Weights of a small mixture-of-experts language model, trained from scratch on English Wikipedia.
Size: 9 layers, width 128, vocabulary 8192.
Below are experts of layer 4 (counted from 0) of a mixture-of-experts language model. Rows are named gate (a neuron's input weights, with its number), up (a neuron's input weights, with its number), down (a neuron's output weights, with its number) and show model dimensions 64-127. Each number is 128 + 32 x the weight over its row's rms, rounded and kept within 0 to 255. Numbers have three digits each.
Before each expert's rows: a language model's description of what the expert responds to. This comes from a sample of Wikipedia text that the model never trained on.

# expert 42
It responds to: Lowercase word starts, LaTeX
gate0:110008169126155085107171102124118103111135188147169118124094158096112119124131134149112134147073127121093122100157188097200069135138090066094117108134112107123116126120152126137116112099163157
up0:125120166105108123108143137089124108097156131123121103102115107127128125134191105132058094124116140095109118084146168129138125100186111110148114179080100120107088098143121081145107149169152131
down0:101139108159121132147105130110164140158077162106109109097137107114117129090096130090139080178050092159120131202150113090176130140092128143077210136107146154091157043128172103095136128145163108
gate1:151049168160064099127189110130155149167112136113133101093128153141127131085143103129147047069161127154128168136061112099156106130088139170124123121130135190100136127112108138123196097066073117
up1:170126138147088126088174109145130157106108087167137031070108124082084146152101122083108038097196113109098146129136092134130111114092137130169117114138137158115136143114109191085147121085167119
down1:120109169175103146123169103127126122118182161168117107136081091071144147142146190161135134083129108154086172139135158164170192119122171139165102105107101173137076075207111157144214182107145159

# expert 6
It responds to: En dashes, serve/nominated
gate0:114126093092195095087177124126155090090133150120095160117169102094075139057165105140078170099149162129158148146101179126170113154106115124136077195126145133095189148143150105175206173165148138
up0:090090120132102120189074156149130152113090095109082102116048125156095074151118070107104123093223093097150144114083126136120160102095117148122098107178085119132105175121100206123118139141096118
down0:198126160113078138160099090079127077162092119105101119189125132097105113146151056102096102165157119159092122136132127151166070161183078122122081164161095101167098123100152122077154179167164124
gate1:140141115128104144150091137072202132154096088140093127142105155114142152141139132135112117152099148189136122194206100078166153153192109156157091137154080156125108203127102107139140073087125183
up1:132176118099082180108100042126121174146162154114179155133151157146141154107071106136092068128087135145160121077187139110158137149151145154070113163234155160145145134148098093127104100137178149
down1:134127118098086146148128119149123108147127150144150140143154128112112131201133142128090091106142103172151139131114136166138146087094053080093130158203109109138108164110114175073072110145163101

# expert 16
It responds to: Word-initial stems before suffixes
gate2:179049117128125134106127060130166139160139151143141158124166107180127096094133172098077169137145175159149103090119151133114056134171076095144081133152122105151163180107131081059144163079126160
up2:174059109115177115071138114123188140121114158134141167147149105166108118164120139176084176121108140155154104138149157159161093149082117166125092177122099092094230126153118134118141201121107160
down2:084170108132136148104113137141115103142140103183124134116077061115162068135177141096144181170135132133146098129132101101183167149117100142172158147138124124158168144125118158184154102167159117
gate3:165103138092131101060145102106124150130142133076147118133107167146111146099137121105123145072184094184116092157154130070164084152099051184134114147140129139119185158132173087142157184096141175
up3:140116085093091085066156117082114151151136134107200128177170140155149163118105116139099175137137085142101083152173122094152068132119091161141104151121144109114163153190138122131091151076148174
down3:176102104168092145159153100142174100146115163157104156177127139102088113147135133152069137132176119130180110174090160059098125156106158119133124074163189124074176135061091099070117131165145131

# expert 3
It responds to: Section and list starts
gate0:180143091192140128150125100178134206109150159130130107091069105135142123130109057148148078134120132107099108184132111141091098086191112174149104207161167102092168123102152102121175149128095167
up0:196097102119165146136112075150147190094150130191152106156062065105162160158131171124143151138101161095121152171072162095128073154167145139126108153137192133110129114122152079102135124052149194
down0:175136078148163168154096145151129065160120123128117075111101130105141132133119182134174146117117130117129136124105143113047134135107136138073038133149138114146123108108128113094140117124116072
gate1:183077118138163120183150133111123138134172179143118073099148150091160160111102113130145113149121163135068118186066132130178093204124095109173112161192144140096166141086183105114214129114105134
up1:141102108132142138177177082112127111114127163146166074069128169099138129119088098121166094141161133153112160125048131159163115117118103116149123099151153166124134126135175123175175111127107155
down1:095065132098148105168114150115149184126125124142133129116171149180125140141104096125126156154130136129068193084144067148124100149095113144123072117162092147138165138155147115141137098147092130

# expert 60
It responds to: Taxonomy and coordinates pieces
gate0:124155109143108136160085108159114171111196155110138134129190174080146123139148101158102115112139124083102165140086103148193161109185071181090131127132158104140160134143108182041139107160080132
up0:204106121107168140152091129171138118131129106179138159135130111154113138075123139072120083169117133112165147133096065099153186127085170142118161137132183107141095103129172063110108117147169159
down0:099129126106121092135173103115181115132135145152119160140173098041136095169152144147149110113134106177166142151104193190120121166119084168156113186098130121131162138110115180104129065142125053
gate1:154128176162125112120097129132134153069164157100175098126114109117134051153068090113103132066141112160186135136150103067113122128147124139130043144112131108184145152095141148076193118189170149
up1:138175124150112183108093127124141138100181128101174095150122112170128120133127129130097131101159207097167112170142112142160124145055120141132066159131124136120149150086161144096119118176155141
down1:112137145105176131125060161126068152155138173114130131102127196107109108081149118141076200127143128165128089060096206220166151155131070130174136111146164142115127096110086145149127141085083118

# expert 47
It responds to: Capitalised starts, local, historic
gate1:140181131191111106125097184128132163089133112124176145136083140158116066166176164083150072106117138155159131199109162069145147087132107125131088160174163110098172185138089156162153158215146130
up1:086147152130071116131074165130143105134133134124123100126099134146126117153197125105159088048105104191119150157125143068184110091191090130161089147155133109144134162127094146150137154179142113
down1:163143083154134152160135144091135081076144090118136138126165136159114168084114150124210132136099111093066124105052092145094107145155161095137120153150135099119072141065062096080188121127083095
gate2:094137081168151173111125155133146188137176145105118114129129160121131126138097115104121079174133161158101104176135135140159135113152104110131112162111072194133129141126179136134162152147127162
up2:089128136125112141125093144091172131115174128118150157102143103110146129129078190105179045146140178132118079110119037156175138180159117072130097127121078172147154122121139158110126163157141196
down2:075118140165148111080158149103101093113105121112126101187123146118181184127097110108105121122128099144115160105143184094198144084090186087091146180165071158101058122066100125165160100136122150

# expert 8
It responds to: Verbs in plot summaries
gate1:142088125147135156152097160139076134150150102131096172105107152133193138143148143164119128085135147128168098118129131131096090095144095177196116133129157141048133147129135147092149109143106164
up1:085137200170157156146101151136146114084157166195114138146084122079143143121179099099161191124134165139135073155115114141140092198154107168099139150129083163162146135093089145098106105139082194
down1:116176156121159148101141130085201154163084117151144126163085092083136036157158157112139128123155175146085115158108149117106114157182147134118126160126128140112098178141141177083121108151103169
gate2:147104078126103163150148136122163191161116149089196133115110101139143128158172088103147083163079137156085121132152096133099176150169076107125085191168196136117149130114083145117165156096119143
up2:108159150152120140128100192129143175115157183116143117087057120124164164181170123094139101137136145155178172093165144141120120147129037062137096117135165100059155155102098132093153144081121167
down2:167089166106135088160143148111064079128108074143137137094088157128125129158132101141150069148187181171145134168115112103122110093149173135174082168114132144172075168121093128149140041082169116

# expert 19
It responds to: Row-start pipes, time phrases
gate0:114093106119112080157150131143195148091109140168156111134097157152108154147114127162191116084124171164142131198167145098115136122163110122082112196134117136127135090125134147114112166090147151
up0:116119119110089154084203108125133181113122114210152127139112082151115143143119099119116135113149115165160154199152140136091115156117085101064099138151121101107224101117159104123120180101132165
down0:133118126135127113124134147108116140145107133144099150085127053126143082171180155118068150085122156136123133156155153189114117155145158105128092086082149120149123146205171098154152101121173164
gate1:156182100132085188108149116151136153126129151161126182102107087148184094106150131140121126094118117173163055184084137149122135233135099138096103180161132103095169125126119118113131080166111149
up1:125091138113095133087141139143133176130132101137102200125165066131167106081181196120071112070064101196149125191107130155152165176143106060082107147143147140113163162102173113153146106134139130
down1:117142114126144056155121115144120096171114122106195076130096150147145142089103113124117151212062074142136162113088137161145110096088077068150210159113172136186161082128091117144146116151149100

# expert 31
It responds to: Table pipes and punctuation
gate7:206150117056107112113097118094161199082120102153092156122122108129172099119151126104118096124133120124125139197169117093173081143175147159159123173123120063114131118089176133119204107179141152
up7:190183138067111101110146137118125162083134100165108081103132155115124149067122136063074080119115112141137167159140148076155065121191100169134147106101094117123170130125156108101184113136216130
down7:120133206160076112172124165124058107065123105167108122112093123105111138151199095148153118079120184129192158170127144197159072184147173128171179100101075130120137113109137132114084110113055175
gate8:130150107143113126150223154120135099130192112127211125123140206133178183074135075126146123116126145128127092121133113050127172103162115089114095143123142098165124086116159097110178187108135214
up8:147151085142105086155202158108128120118188081095159154170136175137176155094113097116130145084131094121089082128143049083107148116154094082109079174108127108153147102123151063080173161122125170
down8:110115149174085157150109133056100128178095055128121099125132144095128122141169082075116103131122020127134101117168129176137115146087157147150125097086155114153138101119100091180138128139118099

# expert 1
It responds to: Table numeric cells
gate2:129127113163135163137143128097159153114128205146104108071094081124169191112150138176130090104115142112146094168125112089182185124146110121109092163153134106094175169112164115125204170149130125
up2:137127122136129159122132154119120133164146170056142078142124072119150163123127074172104097147158126145151172129162086127184178089096137144113126155152114124107143168162157092153167133117209134
down2:103076106044144158072125095156139115141081171118134130177120159177144174162127113076130091136156138128132081110173119151168150116136172078155147175077041137119134110164154149130101116100100107
gate3:100070121128112110160159124173169114111090173137112085118139140144158118093148135120131126165167238130097081149163130087111060137144077061148096154136112121050135135076160090110154099103110133
up3:132137073173121109185139138136076139140131127158149163142098081137183192147123118152155110093112183043118107120138108101180110126151154143099086132127133081011164134099130068117181126146097138
down3:128102102116161134116158118082127127140118182088073142139187096172190135103137128100142190066168183134141088126140158094143168121086132125058129143075137165139087097090120131175123173176176098

# expert 2
It responds to: Infobox colons, prepositions
gate0:107129129147131113113116170095120148144116133093193160097132083123125130139136163093159185118111103131140107113125174100128163155152103169134095143104114161102105139056158098108152204122136148
up0:107121117154081155123082150079142080130105170088137163106146141154131126093101070117137190052092118100131139124147155101081152117137110132142174165132132117134129156129081161100137106109128107
down0:083108158137091125133170115142159109125104095158119104135154133129150108140141120127113121165128208121152116140120098092095129140168101129126136110120122204117096219129148143097123157087136135
gate1:105090112127192161180094217182115139115107181167077055167123102100121170075139192125133080158135142124100129174111130085145079104141129156086140121145154133141110112143154061112141099095103161
up1:068123180123154180093156149143160145144128137101093134161101093135107158122125161116121127149164151189084134154134143095150106134193180169033120152162152168122186169154120092108182124125135110
down1:102158117169183150138155162121087051134170134150123105120104170145151102117152094148112150121138151109099036194112125155168104144119075164129106169117102077123156102128122128132131127183074099

# expert 21
It responds to: List-joining words
gate1:145116092111101083146137154131119161084122149168098126064115119169103078141110121137117086073158152095084141166144137131144118179142144156204119108200215109065129101095239140142160100144100159
up1:112143074100138116131093170138113146120118173192134120108090097113127149137079147161093112083149124119084086147120166090179164123068106107207139091159190086068082124120150123119126117082112142
down1:122124158125128127121151157161107135144140133118117135157156035158150138117128161105136127173091160141114137106167035117168164170124142098123255150072109140199131103102088136110085124137143109
gate2:121155098116085118073175089150140167110123120112147110093138092124176086135106112113160145136155109087066135149104086112084055160122142155143116109153122054085164169038169122150125102165128152
up2:150124166153108155080104167104127127150118139175122124112154170156131141156099120113077139145131092115182133072162131167119135133096091156111131128111060161126136149207123047078122104105111136
down2:154118093173180103150121103159097129123152136065081085117136112129171148156144119167175107124159125101106140128128250118117124124179136095167110208170153198137097138169131171161122138106131158

# expert 35
It responds to: Word-initial consonant clusters
gate7:140115065127124138090165156151146101070060163172167114116161116091124142093143172127117076125149138138094092168126158058089064091113110146147134124142137146082138124134138156124133154050110114
up7:104160098098127143158144092129155107109136159132130147142104134070122118102173128118118053139179132136096122129108157109142124123153097119104115168155095177104152100151109064112157156121063130
down7:085182074111125152089112175146146091065098127099132168067196149123084107083142132185128128154074149069133119127140135157116110104154189135171106149118133095118069160126114125124199157113106089
gate8:113067118141178145179121168108171123071159108126178107085119127151165113091142116171156125142109187151124083146130157114176134106119090074124084183178131121062105132103151161103190153179091160
up8:092077104111200137187119189112116153102084105093148077121166102170121116128149133173108169158140120151139158113163126164157113116146059109130157172157152110125110129159135166176155153200113117
down8:122127144143122173116149125191138138162035167144066099129138131163115101164123144076146138096127154140158139143110105154155160157124159074166125127191101167152094206091119146098081153154101145

# expert 57
It responds to: Concrete noun stems
gate0:119145074118107149155115195116082142089109182127144131116112136128178152137116096180101123110136095137081090104126126084179143139131131121097088074187095080174120144153099147117166103116082171
up0:115138126127112130117164193104098099109118179135099117063126139139145125130151113184063154064085110099086119154138140132172194223141172133113146123118119065120117141140085207144172120139129135
down0:109072109104130160168127096089130149131108164167182157123115122201093138104052133202132091173123109161109132125098121170159125147094116132101124165123131175187105094197162108106139091147085142
gate1:102138112168129182132145092128130095085104115096093061115152152153171111101100147127157133131141107165200058166180149121155117187146108124157076093164104084103097106115119092130133134122068125
up1:121130098127132176087137170150128095119151086122083090131142125135154165120081170074157144162115153146135126137153096121172119228114098132112122126106105120112115134063135085094171109086096114
down1:113064149177126174155124075123101140107114111099155162172096202150135107156145172155116093108124151111128056115071191140135154138097198181143143131176134129107101124174130148115162121119202114

# expert 44
It responds to: Verbs and mid-word pieces
gate0:159134114150160113082057136109151097125100149165128109076101118147165164119130167186188119163136097149198135121180068131149113145141094145109080144105111180119088139099183121119208092089128110
up0:164153121131174099119146079119123189129094117134094127066138118130135157071157105128171177131163175166165081164162114179128105138095107132205132119107164115133134149090130097143117142092148116
down0:116094153147150108066137171145161167098113139143104122149082125138083192074123109134111112124120117140104106154159085146141142093132171158157186156164096141161158125099075123176162091157137155
gate1:141148122134124086102136126102159145116157141128158136150117089117177182130122138098172129190114166179109108164164034114098149181121099146118079160137167147105150146153175132140148172117148161
up1:137163154165147059112116130140129150079145136133177094108112105148130132163173116103110084177125118158143130202169000128079119134111120148123077132113162163147159149149122111119178137133139120
down1:072099120153096125116144132147172176104202148099055127193122122161090118139149093090138171137079157110165126117118154136150144094114105196128116116162090188158133113139178056187131124169143113

# expert 49
It responds to: Possessive endings
gate7:134187126147039129122122123149144169162123150173121113104109137146164125099108163118126133126042122094107132198147079148139121134129137140141125139141091088070165135100128134065139035129143147
up7:062139113078017060164064112137129152104124175153122083098158118112147162144123107119094136121120145119113120236146107105164181121128143141097123129187124080133205129051159137091111100122147156
down7:182113152114118124097201056162186066132128164126161101097112118155157166101136117145168145200183162081112095111099148101120132089146186162150152134161136152075128087123134187174095162113105164
gate8:144073118089166139152111170123162103086143116108113180109122112150140155154166095143129148110108129107105151199128116169162147150109143137132079139135143149079174154077145187149176129118165126
up8:122122106132122083089134137132137091144161109112073127106138124097078131114073154063133062210145059165150130122124143117134102176167101132089084163139130136087150108064125102167129137097125132
down8:163083086141083142115188145165146092137135168126102094080114104159102153139138109133085122073068136187132117152115143120104121135155155108122130167126148215124098157124166122065132140176166122

# expert 18
It responds to: Articles and copulas in biographies
gate7:104105110157072158155147124117099152164132153133079117083135120117217121073137108095122081121094147145099051155147129135156133126200128124096157056132119115157230106123165110101107108130152126
up7:158152177139138080154120138108171143090154138072144147123173121163173115134127101105177087091112091164175065125114147105093154101098151112107150142178116156148134134157074109166126197088168116
down7:134093147123127113175141083082086054078144169142095109169151067177118106086111143151127114174099130166128139101132168064112103142137117164110208159158143169110070106160127124132104156112134133
gate8:161093143138109143108169098122174126114153095182069084144090150119151162163181095157151097100102198132101141127118144109096116126085126125091116169213117041141120107102125098142159093097124146
up8:184122173179169168135178087142117133120140126153070133141104125117136125113156169141118110123102210126134103121111180052161170137045142119132117077169108113094146152057080169095140145175111155
down8:116240166147167158108156148142091125110055106088115132119115109111158106120132135128151103128113139147127174110106106189074114124145161128127104144092133112125188139119062096089157111145137072

# expert 43
It responds to: Restrictive quantity words
gate7:150167151147109154145061104113132095115140212133032113097090094133147111106134136101145092056096128125148177134071122083146164177141066196117129171148117090129156109089107126139163085127140119
up7:083135104161113117099137145111139094145122100116131161061183175109223105137107084107109167166118168154085094137146161170121084117168128081121135074178140132116149131117139154098130123111118160
down7:173162097080173162118115121159156064146131142118137145072100089119087188128114133116131061152192133109115126132116143192105123109104068129111161159110128117087093113181171096122117144169138045
gate8:109126054137114162149139183125143149128157131145092071076099162157147125170124074091153156102117158192132147090170134156113135131154122128148079178149101121128157117077075122123164125096126224
up8:094151125129076159153124157147139163116125109135099199117093118128104078125181120121066162159178143085095052142132122190182132071096141073070151163140115127098114156094128143106145122162108135
down8:149143154078101148131133124113114179084139153111085127134117137106127087134171152140125124083160201135077143132097155179157128160108131100158147122131151136138152176086094056094083157129194173

# expert 56
It responds to: Word pieces after articles
gate0:106123143158148139124132120133106153106107150158137080147087135127194125140142136131105119157073107096100127109117106031116118152165128171126141186202101088107112107077147100125198172141079184
up0:111172119135118172129159138105151138089099177174183095148121094102151125114108119113108097104121107110085121088146079047117136145176137122086110169127127105135125130169139126096214199193045185
down0:135109123115169144123137126078151143117116175090114090197178100130154184073112105136096149164100190156106051118135107131174108103127105058133133160176139122159180203087148103107096150128130142
gate1:115115093144147105135131129128157161109076128117130141106133082143144136188152189115119128122094194122090095133144106121105171161141117075096108098105156134118182201065126104130165164144041125
up1:114146123061167119168169051175142177148159118145162159111167059136087110080082128175117168132096171128140125102094177165122156179089087099169112124143163143107111160103122145160181204134128126
down1:091139169101125083135124134076087092089102141182098088090117171144183116127129133115098123179104171130114147124192083162172096119157219132089095101174150144175111143127130095112055109184101117

# expert 5
It responds to: Possessives, ordinals, -ing
gate7:155085101150162118171145180133132135128126192091109069067097160133099089144146121127136106128077108169089137150114167116121119127129105145092136173210139115098141152087113138129135106157100106
up7:149181161111116187077118153119130096141135103094046155168097126140135116097118070156121127078146125123159150154109135114115229173116157170189112141071075165123174107090112144119111099196153105
down7:118056165141136155113104114093121166086076111110187131127120078157124136197134165109144130173176175141110124135144092113153139138204122149130131121105126127172125144109102131127166162183175070
gate8:176092167151093096116106130146109122108179149108121112105098108108128131071078093206109138124145128119139080176164072135127144090091137149132124136172120054112125099116139099095138071168100184
up8:163094096114084113087106169135123134118176140131090130090114113125124107108063150129054153118094128114070135134152112122136143080116122118134134151143136113144160134108149095109110080142112180
down8:141089130110088137115076072138099092111130118153094149140113160123169105070051156089183194144147135105119193165128099170147127096082140140133121084140099138206135113088089129085112130053115085

# expert 40
It responds to: Romance names, goal minutes
gate0:134110156143150182141089067122135061086163129138117138095085128125074111114155112140084134137098170100152136110110201084141144154140092154163121143128067063103121128183152107123171082067111132
up0:153128124124129185145112089078103102095139142159120125115089186065063147119094175142084137137127161135095106094130155068144103171189080104145115121154100120059153157176179116072154118119181148
down0:147150136082173140127142097068157159124092122192095080172146103114140150192123097100082105155118080084171139125159154105108130096110139147147152149128150118169122176125145124116086124141125118
gate1:167101166123072144069082119086150138112171081107075144119128119144196102070122090111164160117072117113133128126106137127166173143148081094088109159106147068148120111065094108116120110113131146
up1:125131147107131147061117101103175111135242122146093104083115102179128167109088116169192117112123101143143112094116136119134171092121111158129088157118071156082100118105106117137123066109098159
down1:114091117177180132090136134185101126113043152136096149152100158155131127146121165117131119104153158095160117127159131187105133142162185149071139111134098115152149120131172131119173091133106179

# expert 45
It responds to: Sentence-ending periods
gate2:166151157147127150107159157089121109115157152101155185082088128106165092077116118154168133125174126108112140148150095120139192111173141150131112145085131142119182125083118126108121183101067140
up2:112127118137104114076159130101126108106140147170196181067105078096132106087169099175162126137143138121102172231154136149118159148138119135128118141082150138118110102091061165141113203142110114
down2:128190112196111067109124169140113179135208142129139162145178141099152133103099106153071164166074109083119122116100189111074136144123111080154072119157169105111121105153081145051113122148151160
gate3:100068156086110107118134137076066166142124163215122114139119121120105143140138118107120076125145138142034078110108166107103125163115158064144114125138096145117159119100146168099206163119046135
up3:152128129085115102095130147095097158141152176193152109128122105120109112144154110115123059080163113129098131194114145126111112108111113099135132185145080177102149100097095140100178178121131126
down3:091145136055115114118095131105114118075092087168155204138081104071158122199121127183143135119175078102096069073154137165083118136155225163138122108129098125154132121150130118215103143093130120

# expert 27
It responds to: Modals and auxiliaries
gate7:136124112115190114066163135142117086151124120093132120058089112159098132102141110147169138054107137118128100174138108133115157057100135101114121126139184141078146158191117138108148191123122152
up7:103130126121151128121070164172167080154119091058141107125098130172131097053159099156140145106150107138163080152140080120175105126150104214148112107140195120108104125183108107132115126139137167
down7:125122163118104109086133137142154157114154134152082104138128132164161135151096169132081155157132138062122184120078168154115160110130134099112133192121145127114115167112052135190181075172155218
gate8:115150115114140151161125119138171142053083117153122192122096110113156189103130135133139112157098163147106142099166117148178099149150097134106096116101130147034145182057218087091125169116116139
up8:079129079122185171128129129156156113112096111088061165085112110105126145125166159144131108099115132145138123120146140160129098142141108102139085106104146148063096162131187127142146163177133141
down8:132156167184118110124149176126128110141124109108077190161083116141065183098114094122111100141072108156118155115127096155108126111115068174070186090076171158146197137085145134141107128112105123

# expert 29
It responds to: Table cells, list dashes
gate2:113094105111131152166100142130180196077135149119096152084123117096155130124142164140190114102153177127109094140099117126142139153192105092191085114169116142116132146054156139113174143117076242
up2:166143094136095158151128159166132135110138128119067115121105162136162110150081164140133186101127126091105101127126111137142183225049105162098147126149156063083088147126122158097164151108069121
down2:179068109166164097101157156132080080129154105122091126186156128155090078162094177149101083132181090141104142164110153182131127135121156091133134078150144114117159115134120115146105076117139088
gate3:123116148100122143174157115167188138116132162154129137071092116103142097071134128178157088098143146112103084159141095053159177125161114154155096178134119081085171180082124136141181189106098154
up3:162184100187126162189096097182132224044130087154171101218144120121128136073133170115086154162154181133183126157138130106118180135147111106118161121128107165124125191097161125096157131174120118
down3:111106096191154155160120184078148080164159069148139103107150128133138131121107113111125151155166120173142078156131109169127049126113092103175146100144112140103083140152142159099127144096046167